python train.py --router_score="softmax" --routed_scale=1.0 --balance_loss=0.00746 --balance_bias=false --vocab_size=16384 --positions="rope" --qk_norm=true --weight_decay=1.2 --decay_fraction=1.0 --decay_shape="sqrt" --max_seq_len=1024 --dataset="wikipedia_en"
Below are experts of layer 8 (counted from 0) of a mixture-of-experts language model. Rows are named gate (a neuron's input weights, with its number), up (a neuron's input weights, with its number) and show model dimensions 400-479. Each number is 500 + 25 x the weight over its row's rms, rounded and kept within 0 to 999. Numbers have three digits each.
Before each expert's rows: a language model's description of what the expert responds to. This comes from a sample of Wikipedia text that the model never trained on.

# expert 12
Description: Column headers and vote percentage numbers in tables of elections, filmographies and sports, such as Language, Club, Opponent, 56.87.
gate0:515497483511490512511495496536502472473498467470509469531473475449481506514477523503560514484438509518484470501533487472490500501525496495478475512491482482555553499508508495536473524495455477477507484478463571487483523493486512505489453498
up0:506486517504528513491483447513514511518505484532480484496482499484543427480476496528476493459487531485457444478504490461493471486532503507501479469506505509527456486520450505479507524501490497496505494534526532538509465535476549522529478527
gate1:487473517532510483488535447464462463480487543497487499523482474479486509474529466492530487469539472498504491459479456518484467505533500498473508536516504502467496514505481475480476509513543526477502495521512524516521514510495532507503522499
up1:488472510479458478493519544486500528493513521471460511511495514509483529494481528516489520538512535523473519500497508477522491501514491543523530452483460461513505456501522450463511524462450504489490482462527491484495512494517534515503493495
gate2:541488456532472514507491479542493477503495530476487516509475516518521473467487512500528506545496487479479525526492458473508526517487480503473473564476500519525542530526522548505538511518502522519475511498457472499501506470497498488484496446
up2:505513472511495507573481502500501479494464500465490558494494510504513519520468466524490516498503479512498507466569490446493504481539498467470492467482489509525514477442505454448490569475521488509470494500506531501489501493501512540523519495
gate3:472492520530475525504490508505495535523523514506470513527487492502483497468506519491529487496524483456454492525507512479493519524512482516547507553501495481469529467520491497514526526496471488493483516531510486474498466483513494538530472472
up3:464513488473507486501455454485508473488494502486463493495461547511484435505519512506549502460492562500526523508484513519500487508508495478484499488476514448513538497511490517500493498541504502519516503526517491482504507497471492506478548508
gate4:506520530503522520539526469480483531515425481468532487478498465477474507493498520476489527499509534481478494525511507478514506527520483521519499486468489520463499500504491458521480487478497564509485525524491474526500518555507499490524518449
up4:543567510475515507489550548484533517536536484516502513456495474481490510552525490512500495449479515514490511474443469479531499503514545473540453486450436487500511499514474500537505468518493522512521460517493534531510504451505467538502490514
gate5:495476450515485505486529527499507499465505512534435502482501540544473509507494542525528480530490449488488488539485467527544529572464464509531542538548483539484528497504485527501507506482519495477473537499467508510469485506509490513495492498
up5:505493499499507423506455538557450495501503517479533529497475505480470508489477536515494493550518505515513509455504508486502515466543495533469489486509529493477495513454498501505542525505485480435527484455533465460449510481498509504509521487
gate6:485541519497500584514494528470473455497512515485526476503518502452552505478519516496511497488515497514477491441496467487467459535553460499494486515435466488507533538469537529523512507532505518498533471498500449497543478506544519496503525436
up6:491524467516502526486507465516502532502505523493522537509511525534449507495507537509508472461489498509515536515511445515485490515471463493504514528532518440534517507487514506504491528525486469470549507492483531448469525524530458485521492556
gate7:459510501503495482521532496497448504499510452524497467508503485502540486489454509497469501499498525516518438483532526516452518498500519506490490485424535488513494503480502557519518518508505528494502528497531466501477494530444495481591538477
up7:427477551495490488535493531519501488507497511489472518496512497521528467496495487474463505497482522507495467509490520472520492469507512524491474526496508490530504471513494508504470524523492550517447504484478497537518464468476547511473524495
gate8:486510499539497478482532488504513528531505501510518530534468491505514454517508485441499439506467483457504505518488547469508538506547472562528455507533470522506470525548480524474494502507506533539503514542527463508495462483502484476511497524
up8:488515473490502488528515480506462493495503428456505511489487494484473512473507455488547493510486548476483501492558512461472452485509544493508499487503517498516532472522499519489512494467488464484556496510526535513492492519526506503481531482

# expert 13
Description: Pipes, opening parentheses, dashes and colons in tables, infoboxes and lists, especially before numbers or unit conversions (15 km (9.3 mi)), plus until, since, born.
gate0:529509490528462470550499496485489470503468549450515459515497525496499512554491530472539455504514516496492475535487482506475492526500522537503483485477549463498458532539461496491501509533524473458488490496511490459465510500531502483497484512
up0:489494475519515516487490501525479530535477496515516519485520524549497506506499519484463475509517536498535452496540539484496468468501499518506528533496527485471470486490535517512519471491467486477460511480535513489472491510521510564550450520
gate1:508541472473477502479501500512485434458524497502561561517560476539504501470510515457508479506521505570489506466504515477491541470528493462485486498511491495471461503519500499506506502505516494497500526503484486473458508479464488451456503475
up1:508508492433548508501499492485505493506512541514448472463551503507496516510531515427503505478458536494480505535511513516518499436509486532484476506501466519476448521507491523521474486544536523554476490505514462465508478508455491492511507500
gate2:530463458510491510487465493473499497493518495474484468496478544473466513500519538527543478536472487511490518504558514499451509514484523521479509510516522537523483491527512535475535490578504514482512482453499501517471511502545516481463536505
up2:494567536467508522471508531509500558491523502492525466512527500508473487523523543510494512488548489499505510511490489562487519481510509483514486516457509523504487561514493497517491507499516552556550530507492491512453504516534507468456469515
gate3:491510551496522504502490525463508471451527507548521485504501457482484533482523515512501493528451546476527456507530505480483466576504467491476494453510485487512488486524470535506465510481497510488500493472520463445501468449520482482472478537
up3:530485520520524531495503492494507507464476501475498466500491510476516486454569497539544527519482493497500500483509527510502518548503519531523495518492516519508525486482486526522507514496537512537465499498501474513500472511477468491458509509
gate4:503509492531479470496544495470540507498488526544489518550502479505534508490513492454464492518499500496442525497455533509463501462459477502532497510483571539442482495462451510493473472509505473472515469494541531500526512517522536475513497525
up4:469515499492506516504504485552461500506477504553506512500445463505474518556508559506501458450516471531505453494523519474499496470507475496473519462509532504545493477503527518508527517493472526460483566490501495535495524480451487468487495480
gate5:520524506509556501542483559504502475459518488514492508548492509507498451499505486522525524524550512510525481511439505526519477518521498514512470459507473465565540508500477523491491445516444514509527460484489498485486526517503495500477544521
up5:491477551535483479530488495447509507473519468517485495479506492494514498459522510524529465445526511464485526474470487514483512524465502480496512512530498549504490502495498506525504484524439506487523498490527531494539531461456562471492484517
gate6:514517519504507537493528525478500537511527492520519501493487519506560574529500509546448467454513533513537464529434512509480502503540498504487474495506450473513479521494504497518514511561481504482519484517529435512453497465489492488508498468
up6:535491522474541486504505512489501518535486500558485547469479502551466534503510520516469480456504484523514517498493495516543516467510479527494502534542485547478492496494516536521531495468462466549515501516527533490509512505485517493499471531
gate7:506491507496528433502525505525491488492508531528476481497511503489510512490474500487497490504464468482509535515505573473512477539503495504523464524492481522481498515489451480485478494500509475538477503485503508499518484472529498528516502478
up7:536485525522545513527570509501526517491504519490512534508530499554473499496487507476487502494501522488547488530507531499508501488498475463528522502460499484490525542509514496546475455500514488533521496515534502497507486522496477495518489481
gate8:513464512512517529445513438513505503479480486529487481527511509491492473527482494511478495477516514506473515503473479499482489526459503499552524554555501499493480494529461484535518472501493549487526500551557528483504494513462495504507476469
up8:506481487504493453478488503502535509504490511500452477503539485494521485459476538478493518472515497519533489520510531453476529496483539561489489534525504508460497490509497492487455524499509515511499503528502490524507520477525491492542482527

# expert 1
Description: Opening tokens of tables, sections and sentences, mostly the leading pipe of a table header row, plus According, However, Since, born.
gate0:467494469535535461466464472479507515455505488427515472530498520514449489503476485494505442520529488488495496509508494494465494527493548516487517492522474524466478497490469577535474484494494490479499549497504526477438495543508482511527496494
up0:527497504524493536497474461469524471488476514470499514509520476468507522485520499519520486461475519478518520454521442511479491481477494530454458483436451512516513499476501515499436520501486478513478511500482526511496509575557528508494521476
gate1:488509537499493438519510525540507514487530479520505514486513485561531532531497532474455496514536474508519473518515482518460521496523473527489490512507491526494486519464508498469514478518495534450472507521445513496518465522512485491521505483
up1:549487539496493517489526499439540552572514509480515472518518472502473497504583473476512529503529485486487515516492503518570507503481469512494518501495478516504508545538544557525545518508520488468455511521499496480505509518543495549486525493
gate2:490515504519475528431513466514509541513487519471515483473467458454495526518543474526481539508528495487500539514531497494530490501507506471500491521515444492488490544488499459485486482513536504445534516506500477459491502492459511485517525560
up2:443498474498493490466506556504565544517483503472542514477525509517479505529508489467483514514511491502520497483482499503528558518478467456498476480523517463481502479501457512472493515524494498492502551480506523473519532500499473519532520504
gate3:480492521495535526465510535551495523545494494475457481508551499494458443507501519542506474483519531504492512480497530527481473550465540496452528477485510534486525513512536501496509495490475534506508479509497532527520564488513555500515484472
up3:525508510546451556490500506559488530512503508461474510505508554469469542514506505512491531512523478470493503518477493526488499487524503492518496505521523521488514511457498483496514534518510513493473514464520508449533495491490523515466511493
gate4:495524522519518517488535473496487493507474466491533504503517533509508495511475528504489538464504481502512499511500503495493533556494540500588471466491548489497478531478515503519498524477536516451501505494500494523509502494493514515502489483
up4:481495468484503551470489497529567483483500503507497505481528509522570480535480483472527454491511530516546507533538486501530529471495444515530488550489506483471474511453531496450528465481476548476491528536484472488473489526489538469505484468
gate5:504458495495484496463511487473474496501533482538516495533521553505465474480452545520483472496530501450528509550491497554525471520462503504522442456461469535534524552523472484523464498498493512500528462442506480516469467492495485493509496481
up5:532528516506489519519472452484476525497558539485545478475484538519516516492497508540507502517507498510516481506528482503491441512491521471524483505454514485502498514500492528487500543491478518530492489466493479489498477503503537494489520481
gate6:555488479476475529487494480514472475527465449490506513526521510527476481516503540547532553542505514489516513501467452485533525485523509510475490513486480511473502530488479548500451500506536515477504475497484510506513550496515471501559492484
up6:515492527495523458456465485519497524486526501503481523505519529532526506549489488510507462472533486461479485481484521510453522480488478525479475492483513521487517501500471545506483461494476462489461501477508542481493472483529478521491485448
gate7:461501517488513508497486492559493522510486493475478501505482502511510484471490488510478531491535500508523490528489527483491520450486509496533470501465509535487476529462519547525503504489514539502486514464467491517504474479501510541503486458
up7:461508492554493485512464491511473502505527500451483495513537506504478476481467511453496484497485495517463503492516512520535519502490493537519488502538477494441518510529496479477518440484490543538483515456531494495510463475508489486450487488
gate8:493505508502516502477487512471497497534474481517482476492502514488481487514478492543492505507543510491493468486458543448463513491475507510522522493497488498479504478476505470538473525512506543464481484528479506545502519499547527482562479466
up8:508475492450502499491523502506496500501527491501458505505503449499513470484514484451502514541499482528514505490539489504482470542499468522514479523505483526465544516515446538478537505525477491466520509504503460468485529512527521500502502541

# expert 40
Description: Nouns and adjectives right after a or an, as in a position, a production, a young warrior, another, member.
gate0:525478501517509497503485479501501501511512491535458499554536493472486465509527519508540549535526476484487530513482497524459499478553492496505490513480496485547474491476471508463442485510473529493488494487561498535500484495513506515507485503
up0:449503503481517481504492512529521514489520495465467476537463496520471533491516512545467540511532477502463515529471457520500428500507491527484499538481487496477516461487503459536461550503521486482520445513514496477500512520510496499482493489
gate1:486509495519497494511485487514551476530505462519527466483498508500526487504471510482534487516495514518504459496461475463508518543504485479495543539522482490501520471509534461553486501505465437484514496495513479505527512529534490512514500498
up1:483504517558478546517499506510530495486482493508507523508473475507457496457480482542515498514482461515499443503512470506498540499476509518467516530458503501494501534487528523503532509548479456471534453497465511521508508488513492489485518511
gate2:478497503505512509451505495533484503483546511472446479495527478484465529518535485463543517567462484529511507515510538454491486514490494481550526498495509517516482525474488446483502505440528471542501530483500460495508508474495511526532463470
up2:521485511486488512504484435506535519476530496478512488526518491430473481504481482426453526507513502480461536557533456460472479523459510487499506535493541506527493498491494468526516483515510527526479480501487463455536483414504473551495465525
gate3:517494503463444524454485494499488467488518490542535460536487531489484506463518489495484512448500480512512495462500453509511486486499550511506511502448461494496491477479494565518502521502490502481494487480531538486484461446461477507494481506
up3:503514493514499548492530504480477483457459495483542485497541514504483483494502502532507517546519538523514470536504500547518515486460519535481508509480502496489503495486507478435504450499555487475502527505521519504494477450514533428500493505
gate4:552487498490535511478513474500501523522475548493487490501483544476506519490479491509505521462498475502459520498489514514514479482503496489498538490490506489507503491508489461502504492502474451491511484512538496489493457498512492481481510496
up4:522478473501526489489523493489486486516487493515496477505481477491506489489486503523476496508420479507479529512499479487495509484494534459455535536524455528471448490480523542462475545489516508491497507514508509458492543465498555542542517498
gate5:508446506512523469518490492492464506478509509472451527488524490480507503506506487481480515504476517528463538496518488572517457493482543443463496491488498522502501520534464468499505515468492517497492522465516456479515507490478510527464485475
up5:519532527513475502509510467467505483450528499496528511504483522491515495482524523490500479468556489488511476471490453495502499519508481490480485516489493509451453482461548496513487502462519499503511469493483539483514508519505505452504437524
gate6:455473501544530469520490556509550483495534488489492498464476530574501498490472487504530495451478492486492449497509532507512518512504517494495518522528512465482518501503443481484517484496509528494446505507521497480483517489515481466503506510
up6:473510503499505502515467483511543507510507505516484495506506504470501480475476515472507447519486487511470439534509499492512513476542509467499467494521480459541536511503506503497530506493475488529482479522550471485500524503502487492511517494
gate7:502533471522480490484517502479522480512476503495482540484475448513505526515482473494483508493485496496496493515533534476470473486502478494469501495444522517519533501468495512504469505481502469471514544441457466526535520499477535526530521501
up7:509489517497492494444489470482508472477575511523518502469522530532469469525491537521495513554492528460447500520508505461478532486486514525508515506502450492503576509500533500524482524514484544507494451481476516504519508521515559526519510520
gate8:484485522490506489475537546502506491533513541529504499485485493539531483464470490511479474490515500508451529446497523505516570492488519438527525534499491502465476489495483521500512497497510503509497446526510522516478528532505533447528495491
up8:512471517508499531446522462498516563509480508490512516496529506473465510488507513471525474448452521514525498509509527549455485489504498588525494467512563488471470516504546499520478492493522499516519524460507502513528510493502458501498538486

# expert 11
Description: First pieces of split words and short particles like up, out, sub, round, play, loan, mostly in sports tables and vehicle specifications.
gate0:425519505509439517501490531466506507497504503450506483496516491486491486481541475557475495501482470510468477491556509505508479501507459526486487489497539518485496520511502495498518503500477483502501511487467479482528545517507470517533483473
up0:505498507568503516477504513509472485499537509551530466515498526541498483474499520534503483422476550506529502527489506506501473524477517471490485475489469520496452487505545478472520526512492505474506532513513460534541512494504467516545528464
gate1:490510521517506513502510480494506484477501497459476477485482477506554476495496490489498492501509507481511529505467480473480488518492507478505453519439545505482469507491506521489514483542501538448515456534501484524514526501526481486535507497
up1:497532452480505505488462480487479488502527494510448492500520523513495510538469520502526479524452499519462448482466517481497522508507494539473486503510492477579523529510481487492521511493491509529510522543519567498529469481468460513453533461
gate2:546478539500528525475475478509496523504544486507515512504501515476446466487493498510515542502514490482479518455472496500515549514525491476465528497525505518497502513529487475447501468519469485530480537510515528523478490495505496447462470482
up2:489515465484515535473529459454502513531487457517464497520507548522525496514493520489481521521473486476458512553470543501449508542504477483470467437505552541490522458500507502521473477512497528476486528455516513540500478492506543488539548507
gate3:496517453530524444522483529522501514495543496478554447537485481500464481465516477540470536504504479515512498495561478481525534523492485502474492469555497453473514480502531470530511526503506471453499462509458490458502491459478504489513486495
up3:490483491501517482458528499460514461530516542495448491472511514524538523505513487484502447509496480517506504521481543554512536483443482492556503522511538551497528482528500456462537504482533479542507464499548507526476515553515554501515522492
gate4:514536514494489524478491567492531493503520536525495509513511495483530459479485478519530494483536476504523539482514465564535481539503532503515458526476542488469484463493492532569483528497458530464430517505506497490516487494515428500523489502
up4:519478496466498463539520427507490486504491500545488532508516522520546482506502517467453538481514496502499523539493491483514512530505508523493506544529479501487478501458538496552458450487516505486455507547471524417486497474490469497443461516
gate5:551463505540464483473465527504512469530486501488507497546511483490503517533476477525468505521520548478493481512505480533496496533482490426538507530524486499460507509531513485542493502467487527517491507534543494503487495487492468504515486516
up5:493498530534517494502491550502501495472481460495490501523507532521505553482533519526473462517496509475472481494514480502528487467536495509549534501487487507472481541498498552518454521534498475485506504500509512481497497454474491482491483488
gate6:496488462495470505568465462557451480484465522479509489492508505485535521492478479502464495471510522540535497516539531514516513481449525552502556482569483497489444482517490548518510471500568539499515534491526486476516463468423495495509472452
up6:527496538531509448477462451474526534501519505554499467480564413500483512497513551465463453509452440516456507502503475476485502515510436493520501498485490456481494457500442436492541493479476440537507480514446465466523552526488428482472540524
gate7:521504537505506533521468510553482481498455533460531475514440521486514496523507552528449507473490476506502501494494481528520498540515543507513485464529456531488470518497499523552467487497480510536486518520494506506481483451527492463503449490
up7:505480535534482517502513500512455484463535505517476488502533521443512454481521515526495427498472496474509487498492493508491488512514507516487503539514565502500535512524458583528441478514554476508496519468531506495512535519500544502463537486
gate8:488524496493509500467503520522554552505470474486490558510502511467547521453488483498462442491475503556519473553484495490479487546477527509538501473514531524488511496503495545524524500481519505472543535461486463449459435504499529576484551530
up8:480468497517541438495499466468489469533507525501483433479508478499489472519528488471508522488472481454490529511479533491521523495522518525515509463496506490459499510478477486520454542508479516518510525523520502499516480494504487526481484501

# expert 25
Description: Last token of a subject noun phrase just before was/is, such as mall, terminus, It, which, who, and closing parentheses or quotes.
gate0:516510517503476536515491516513479502507471486501558465501476482511510479474474513510487475446526514498469488522510471499505539474451488537479473491504506466497419523466475503482455506484541523531532515428477486510486481486499487521520485553
up0:523510496529470492490500435548537497518495471499492511512458468523497488471476474494565512482523490486488517535500520515499549490520488491492490512508474526520475446488502496492541492495460518528443529503471489566500486520514483499466535508
gate1:533502480476482501490518493532511493487447519527494499494446501454491529457542497482484528487505513510451518484472522495529465524487487551530478493530462456535519522438550489472460508537510488470539479474510507507500462516494500543516534524
up1:469495480498499473465508494467500488479526482539525523486498528511525466522505513464518518516508536503522472534521476505493487495509498460475541510507558535507524487529500503492552478522499487498448495464449584517494491491515467500473518484
gate2:513507556530494493510523482535489485503501528512507514503485483493538515520491508511496500515496474500458507463481501520508523493482475518502498522523560495496524503479508493553504519486525522498483543525537499499418507549492482500502496498
up2:497509539512526494511469505507494500488541530487515453446491512532511491455483508493486547485502508501453470454544524483538511522469479446514543522517508510489459481522473486512502476545498464514497475532514512471498495527497501474511497483
gate3:494532476482514506525525510514507528520479481492496535504480513468520494521483499493508541527473486501522512478471471485533493475485467553499498477554522520504523522497522459520497495511525479542525501500529518483487495484494522504494556501
up3:482471462544506479494514456517527496481468502507498528474486473463495521510459477487506520479520490532499528479504510467502486493517470478510525510511459532473514499449474509481493501459502503525481523534499531488492493562504485503504499506
gate4:510471557525525528476533476451517505471485450520499502510490522511491487512511563526513493511512502456490506491510500524506483520517478499511491477469467487491504489506496487535505477470457529536515456516485508491491507503487478462512489483
up4:538552500521493448507501507497492475449445516540547511517519490536517457513541504483503524448488458486504497464488490513481529468478535486525513539487497509461507513490513502493473496492489456455504512514520498485487482518460566469457483487
gate5:528492550535524496491468464493509489496529470484461487486525502484476472476526499488509528538497504495473494505532551497537513541481512495496516545474526487493472528503481511482496458497555535497537534524540514478553469456498469526495513507
up5:520518516524509527481451468476473540496530518483492533519500505506507433510508508481494494526476505519482487534514493474449514484484526526524484449505498504463499555508432503520513505533511479552530485501513497519495510492497514558484523498
gate6:483454471479514514479496484495503511482511501470474480478522520511512549539490488484482517554502430539441500505477484461521532468534526491505491526480495502483507484489503520489507490506522486509536499520473503506502526546535513512523521501
up6:477501491483547481499460476511488485510498518520439497502489523481516525520460542489510485481503540546469505515511539509496463502488548458530466509524501453525528500453493475523503462463471500506498556443502519519452487512552464507469477537
gate7:504488489526512484513515501481479494462486509436476469515541498544509533531469517465469489500474526519507496506526498489506504501507472508518480465532478504506471506504574497484490474456504522484493550454521552481529474546486525558504457492
up7:532496495485458468502518508534519492516471555480482496487512537484520494483535511474483506483437518516503484486479479453480491543521486480474503526498501529514518492491527509515530524478533506509468492520537475497531490508502521492508453477
gate8:494467519513497487496493513470462510527500502448484491490505492528499516492482491531510487540502472470526480464539525503479529489495519511540496508493518513484516513541473500483489500494513494475512522523535503498521480478541483498498453514
up8:559433447521501502541516545471494487548503531483502476438479503524479503480476477559495502526444499475521482503528493487466490560473488498528492502508497492507488539503498454503520472466512491491507525500478522505498525498471450524492479526

# expert 60
Description: Endings of words in French, Latin, Slavic and other non-English titles, names and citations, like ise, ral, ensis, and Street, Avenue.
gate0:526504490493497499495484503445464455545507526547543501501483463478516474505506492544515496506476492500476520510522509484523468506466491574529447501512505531504490544506527488510517518499466475521463503478555538468472494509508506504483523501
up0:479488495475510497464478516449502461544513514454482492503510472492482523513505552510518517477514500467463525506502515517498510497500493513458494476502500522511506540477467494521502482519515483499515536555514528461467550513490526505545479498
gate1:494517492516523468498512543479514514478490440475509469494495531468528521499530507540468533546537529476527467534524499469533521527513490549474501514503506545501548516506532485474501530502496560533526502526493502496512546531503506520514563544
up1:515471496519426500531522522486530504504483482536491483496476544480486495493516487512455485487520524456474486539490478502513532477573428488561490494502461526468517480486454474509504476508455564495523463509477463552506457497553520520519490503
gate2:494527441493477494489536463536504467510566521484481535504498512491511513482466495519464535502520521576487497540496518539509497514488524524499477555469577504481483498566486528481505523486479474487507476489497561503511490514507446513459486506
up2:456520519467487472471479525513483431499507487501468529499524500488561464508478461508489523480500496486458481508522501517488500504497458482530459524456488491523456433481519509498476520519509483475485518478536460513499520462501492508556468469
gate3:537520461533501475507497515509508462482482492502457498545471526478510476551516559513478495457503489493519526452489493499498495479500495514485491489487477456482497557500430494514522494524535513561495480502496474503542499492481479521479480521
up3:524527523474543445453515525513510503545485521464462491510515524481542490519514505464515504486468497485485526520496455493518525534503483486552518474530451495488522495501509478458518457494469474496474505540500503482487497517527478480505497514
gate4:469464471468487520503506536527511519503519497470537512520496511506490510505503487511496454536487456499546489483506454471518563507540497470496473493515516481507523515509511469479489484464539453449527472474472489528491497475506507507496518460
up4:504548489471501536516485515492503519522478469503565495515511496499458494491516517524495504463454515480514524497496489496475501509483521520491472494484526501506504512500477527506461506510569455504483485488524449517514506458557450541490496475
gate5:505528482484497481495458505523498460455408547491544520482534517492456500469506518464487506497501496463521555464484524506456497510458479545503547507466517512448471490515483475485480458497506550504477502568550515512455497447489494462483489488
up5:497501486483474495511493506520486471469454512487500506534497487508502463386486512516462531526492513526494518552482508501513510537487531492521511483486483510467475500514549511512487526514503514486462538465443489522543515496505507525559458488
gate6:518501488489512483512535478506506477521536465479484498496501553461548551506503484484473489553489468496479541504497464489473500491491488495522476512530527492563469519509507480487500532485522482507460470533501486491522502491505501495467467518
up6:533509505487446505495473499510546494523514509480494500496465481494442466440459452548483458545535503452519537502484564494497488477499486472504468515519527494505470491499532482496484482525530481525498459496505499511504464486495494518485509478
gate7:534565501506520527484457503479512506528523540492428505482491471522507491533568488488490491494504517559521535487503530519481523519503518542520499497488505499526544499476498476485515539565501489489510478528499519473487475486495501524489518495
up7:475494488473518471486545482529516511499514502477511495535481472481531472521483486496529504492515481505541510500517525483476503496487505505451540543552491501484483489487490502497497534491492485516474506496472505513438521509492497462491488486
gate8:507515510511485526485460485467479504494492469519457458493522464546495490491518503509503501501505537501512501449508494529524504517475529519472476503485485484527466462578512471499465545471512503539485490487473507469524486500500478499532499547
up8:513550515527496494510565469554517491522522515482497454484482511536485497492510490525546482486475465472463406498476483514496483500513442490482492500525475502501504482511473518501505497478503500532529480515490495447499474507484483502531465504

# expert 38
Description: Words naming domains or organization types, such as television, political, Football, Labour, Communist, mathematic, plus such in "such as" and prefixes Pro, dis.
gate0:515507451522480472512515505552528478488466505484500520507519537511469530494488490460458513488476454514502499508532532527452505486521522530509495463511477478497492520509486484512481470481512512527504478532471507541489535507519477449525517462
up0:497487516517482506505505489481445481490525509470561482498499470528494542448462483519500460512545481497493494473463523486531508515496487484517498520453451521446495492507465532484523536533505492457485482495537501494524455475510526511517508527
gate1:463482489498480509522513532507538514518460528487482443494489522570493485493485493535511465521496520505517504504497490461523485456532519516498491506474539471483506527500505509501478489467485528472535476500477500511521481496483471540547506504
up1:533495529520485570491487534515518521489479515430551477510502493500504474479530540510497519526466493466496516482513505488488525496516477521477530490463508500520507486545480503527518506480536485516509548574516464496455470504477461493518505481
gate2:478467492515478489547512453499512473551434497471451535513487508528422519475493469484499505494492512520508480460467511469504498520451482500539477475491501519419471506492511511538558476554489516496514488496458496533490530528497478522503436535
up2:498501472503485504508559492505531511505505482542473545506493487522506490478475511498507512502500500491510510507469479450523482486477480547519455487509474452504487492503522516485528472507440511533490510493511514453484491498527500507516465561
gate3:524531503534508472530491500501512537530492475534511509489514500499498486489521494482468481503520532489525513523453551501554515522506477488475477459530474516493503435509503503503478472493477540472490464510500505512468518490472508488495527555
up3:469515502475532493494534515523547495506498498502486502481489473509526489494484468537525476532548493491504496540529536505539493493485486485487520472469515525522508495513512476512493524429493454517514468506517487508494485496504484549505522526
gate4:493516487470487453504482525503476468517483517495476500502494518476546501450541494452532551457517486533487497518520503489546529493517512474513517521498533498497529508507527486448505504540523516560539499496460506481537482539530521514526490515
up4:482450539512514478517509487488502490512489473494490489466470480495503536518452497499519475510483506516528469491522511495515494483506441467471466500518510521486467510534520489477516546479513477490492490482536492480506491500494473489523453485
gate5:486535507514498497465518504469527503499503495489486511498496535557486510491470506537457463501516454481481552443527476483508519529461513521531499503507492527502502490530452520470510539491501511480486489470478491516529504492463496497475483499
up5:456503464508497483535486524487451447488493485482510519485465464514517499458502480507504534523490483543511471516512536514506526489547456495497503490520510490464526482477543515499497480507482475552539522541507525514514456455525477542489457502
gate6:526493518554486546481452476529513536504528494530485531538491505476477469511473505511540484462496472449539489471526514493465528509478512539514458561476519504547537518524533500509493536464531478540478504518465498488469531511538457496550477520
up6:500523502446461535521531482513521504492467507472511494513488527512532504510518491524478517482493553528472555520461466491458512479521476521529497467485487497491526470466522488502494529459519505504474480490522485494512496518488507482503540463
gate7:531478505527529543463506475523548512495491505500473487516502550495424490465515539473509489470550461495486484530548490513468474490497491521475532471481484500494486507519484470539512488500464574524500508517450505535479497526510479476487513494
up7:484451468545475496485506511505534495472514485499511495480494492491491486498479447497473496516485499512537496510438489521546526467541461504523497459494514474477490487542490472515409513553486486486506526476519506455489495450497500548476521466
gate8:536498504501481551473514505481519482488513507546461462504520495505509510538485492518571435469513522512532504525459464525506508504465498490527491488499520499503469471513492508536476477514487535473469542509509505512463484492488496467548501488
up8:509487520541491527505473478510475483486448513484536524522489479488550486460447521497483528489448501505496483505490470503504553477537458511527486500511504561504476516488495503527511502482479485540482492530491535492515496477528535511508481534